{"n_experts": 128, "d_expert": 256, "n_head": 3, "head_dim": 64, "vocab_size": 2084, "rope_base": 500000.0, "attn_scale": 0.125, "init_std_qkv": 0.0423, "init_out_by_depth": true, "weight_decay": 0.33, "dataset": "wikipedia_en"}
Below are experts of layer 8 (counted from 0) of a mixture-of-experts language model. Rows are named router (the router's row for the expert) and show model dimensions 0-223. Each number is 128 + 24 x the weight over its row's rms, rounded and kept within 0 to 255. Numbers have three digits each.
After each expert's rows: a language model's description of what the expert responds to; "raises" lists some tokens whose logits its average output raises strongly, later layers aside. This comes from a sample of Wikipedia text that the model never trained on.

# expert 13
router:155136120119126115111155108161095110098142149126160135153118108113164116117147117140137107118098092105145155115133159165127169146132085164132159135121133139107101152110133134107150083129127133141142112156109098149139153142126117097119139137068134141102096169122101121156144091160144161136160110152130151132164141113142123113147137128146145129161153141106157106144128104137129169171123104125150084116131096145120112145136144124135157129118111132152131154144101103098154100096081074115126103153146114117077126149105164123180110120093118159100162114133129111175149099110065165114106103079123142179105138136182147154138133120142115128094189136146110069144134143086095096109134
It responds to: Word-initial syllables
raises: "ling", "-p", "="

# expert 47
router:153144145108118124147123101145150144148126132115130168162105138089131118105124089148139136099088099091157102126166138133165147133137088134137155146097154114072137150138156147130112101132102128146141113131087116141125181139128089081084139142093113179126087146115108140131144126159143161178120115164154113107145131176117126111121136133142124129178130121103128123153150144126137115146165137144119119114155074089121138145131130073110146127153097088144147154105108101128158135111104131094086121134139147119088154142110148122153076160127140140092133108179097177160134118105109119146099089097134136129171087147138168148127146171141115150126159148147096114162134122088086115116103
It responds to: C and r word pieces
raises: "he", "oun", "ert", "le"

# expert 12
router:152122122117153111134144101165137112112128126106160125138114121103162094108127086137143173113104092116137142108160149142151165118129108147151164118090127104106101157117116127151130086144119171148117094165139106160154191173114082100098123139106121138125092172130142112143153124172137174140144114134168151144167139136089145124131163156140132110126173142120131141159133131147142167156131101108113094136137093109122121145131159113127145135148115113113124142095094145117163109119080095113093144148117125109080127120133162123188096127107160142096155084161118141161156086105113138106125103104155152141125125146124115151085157135153099153096143158152122111110125140069084105110092
It responds to: Standalone small numbers
raises: "7", "8", "9", "6", " |", "3"

# expert 5
router:163105137117154119138153098173124146089117136134121125134123129124147116122128138145155153091110099104115117110146176164131173097144119172123132115121119126124095164104141138160129105134091102150129116138118120129150173189118083111113121171092130105096127130107147120144144121109144143130130123125147181140165134111078133122130121118106122118122142115119150107146217119116165145162131120102149120136172099124121129150103143093132155140129145088195093125113141116086143119131073119118130120155114105133079136123153131102144095137106106142094177093165148136153118086080067145104137106093112113154115114119157131120099119145113124146083150117136115122117135147102068129128094
It responds to: Verb stems before suffixes
raises: "ing", "ed", "s"

# expert 42
router:138116132144143093178136079168099151085132149133129141169100119117144111109130092121160149108108095092133142125148158149162140113128104159160130118125124135136104170081138127143118102138106166132128110118098107147151178134143096097119100148081124108097095143115136106127144129165120151122137106174150132155172128148105137133156153157129129107136175125122108127156143108107141152173154116118125132154165085141131143132133152100116157183123144139140116132122108118100151090106104085105100112144102114123072133144135142102163077154104112149094150105141113139168120088094124134128121119087150163150142100135146147166109151150156094123112165164159123087096136117101085132084103
It responds to: Year and number digits
raises: "8", "5", "3", "9", "6", "4"

# expert 10
router:150096113100135092144126084185153144118127143120114132178127132070140119128141119100154132103098147108128142128136160112146132149138112142117125132127107106108105156121130141139120072148138158126133104145110106149170154152130094107095126168099139150100081150128097110147143096167162145166136131150165181124175132121091126103140142129126128128142156127136140100172140115131159163187150113136130089129132088098131129144136118136103153113135152077144111157116116100104177079093089100105083120176126133150079144141117121110169110114100117179101158125153108133170151092106100137098110120118154177127132127128127109141096144142153133128101163112142124117115119141112100100113094
It responds to: Capital A, signed numbers
raises: "sh", "k", "2", "th", "1", "3"

# expert 29
router:158097142121122082129151073167109129113133101134137153162111094111131123147147086131170152101095141114167149132137154145179149120144100140126113119110144113089127180095118134149134089180122147124133126179136079136141172147120096117116096154071132129109085096106130130149117147144158162165123124156176154128147121136087139097129145123130100106139145135114151135166169116126155158156136101125118096128121119142105152161101145097127152119134131102147092117097114076138147123114123138136086096177133097144122138134137152096142100156083108157136163124165072112127152114077091128113123140074124131144118136132157118138112133122135108123124163116165133131118117117094085119125102
It responds to: Stems of agent nouns
raises: "er", "ers", "ing", "er,"

# expert 57
router:169131118127156121137149091175118154106134104143131120175102137108167118129128103127135130112095121108152140133158148116164160130119101140140161112123123114098114171094089127152128130145145153180118122151114098141158188129146138127104137144110118123116086140107124120107178102167131199143170106156156170131156139109135135128132138151131133098128174135117139168139137096127175150145151124120113149103159086141127111144137109097122137119151141126129156158123112079103199115132112114131126100167074124136085107177144121126159112120091164162093158126134084165108148120143113138136132103079155145153153117133155115146093132120155115163110154147142127115099142166082129104126121
It responds to: Word-initial capital pieces
raises: "ran", "m", "ly", "ren"

# expert 40
router:160103147136134104145128093142134168149133144113141134156121157090158144145122119122155156099118116103156119137139154133135169153124122165163156120138117118091118139118126135137118096145115142149147093130101114140147189112166067124127116162120126118106106142107125131159142119146145179176112107154163134132136133124100115124133147165161138113148151129121149113144137104102165155140141116109126096133149084121115120149143146095125172136149136113165125180129105103097164114102086078108131096144118137122075136136119133096155080120104114167105150126127084161164142077120108138089114092098148157177108112119140123145127145116135118139122171131115112066116135125091054087113096
It responds to: Dashes in number ranges
raises: "5", "4", "3", "2", "0", "1"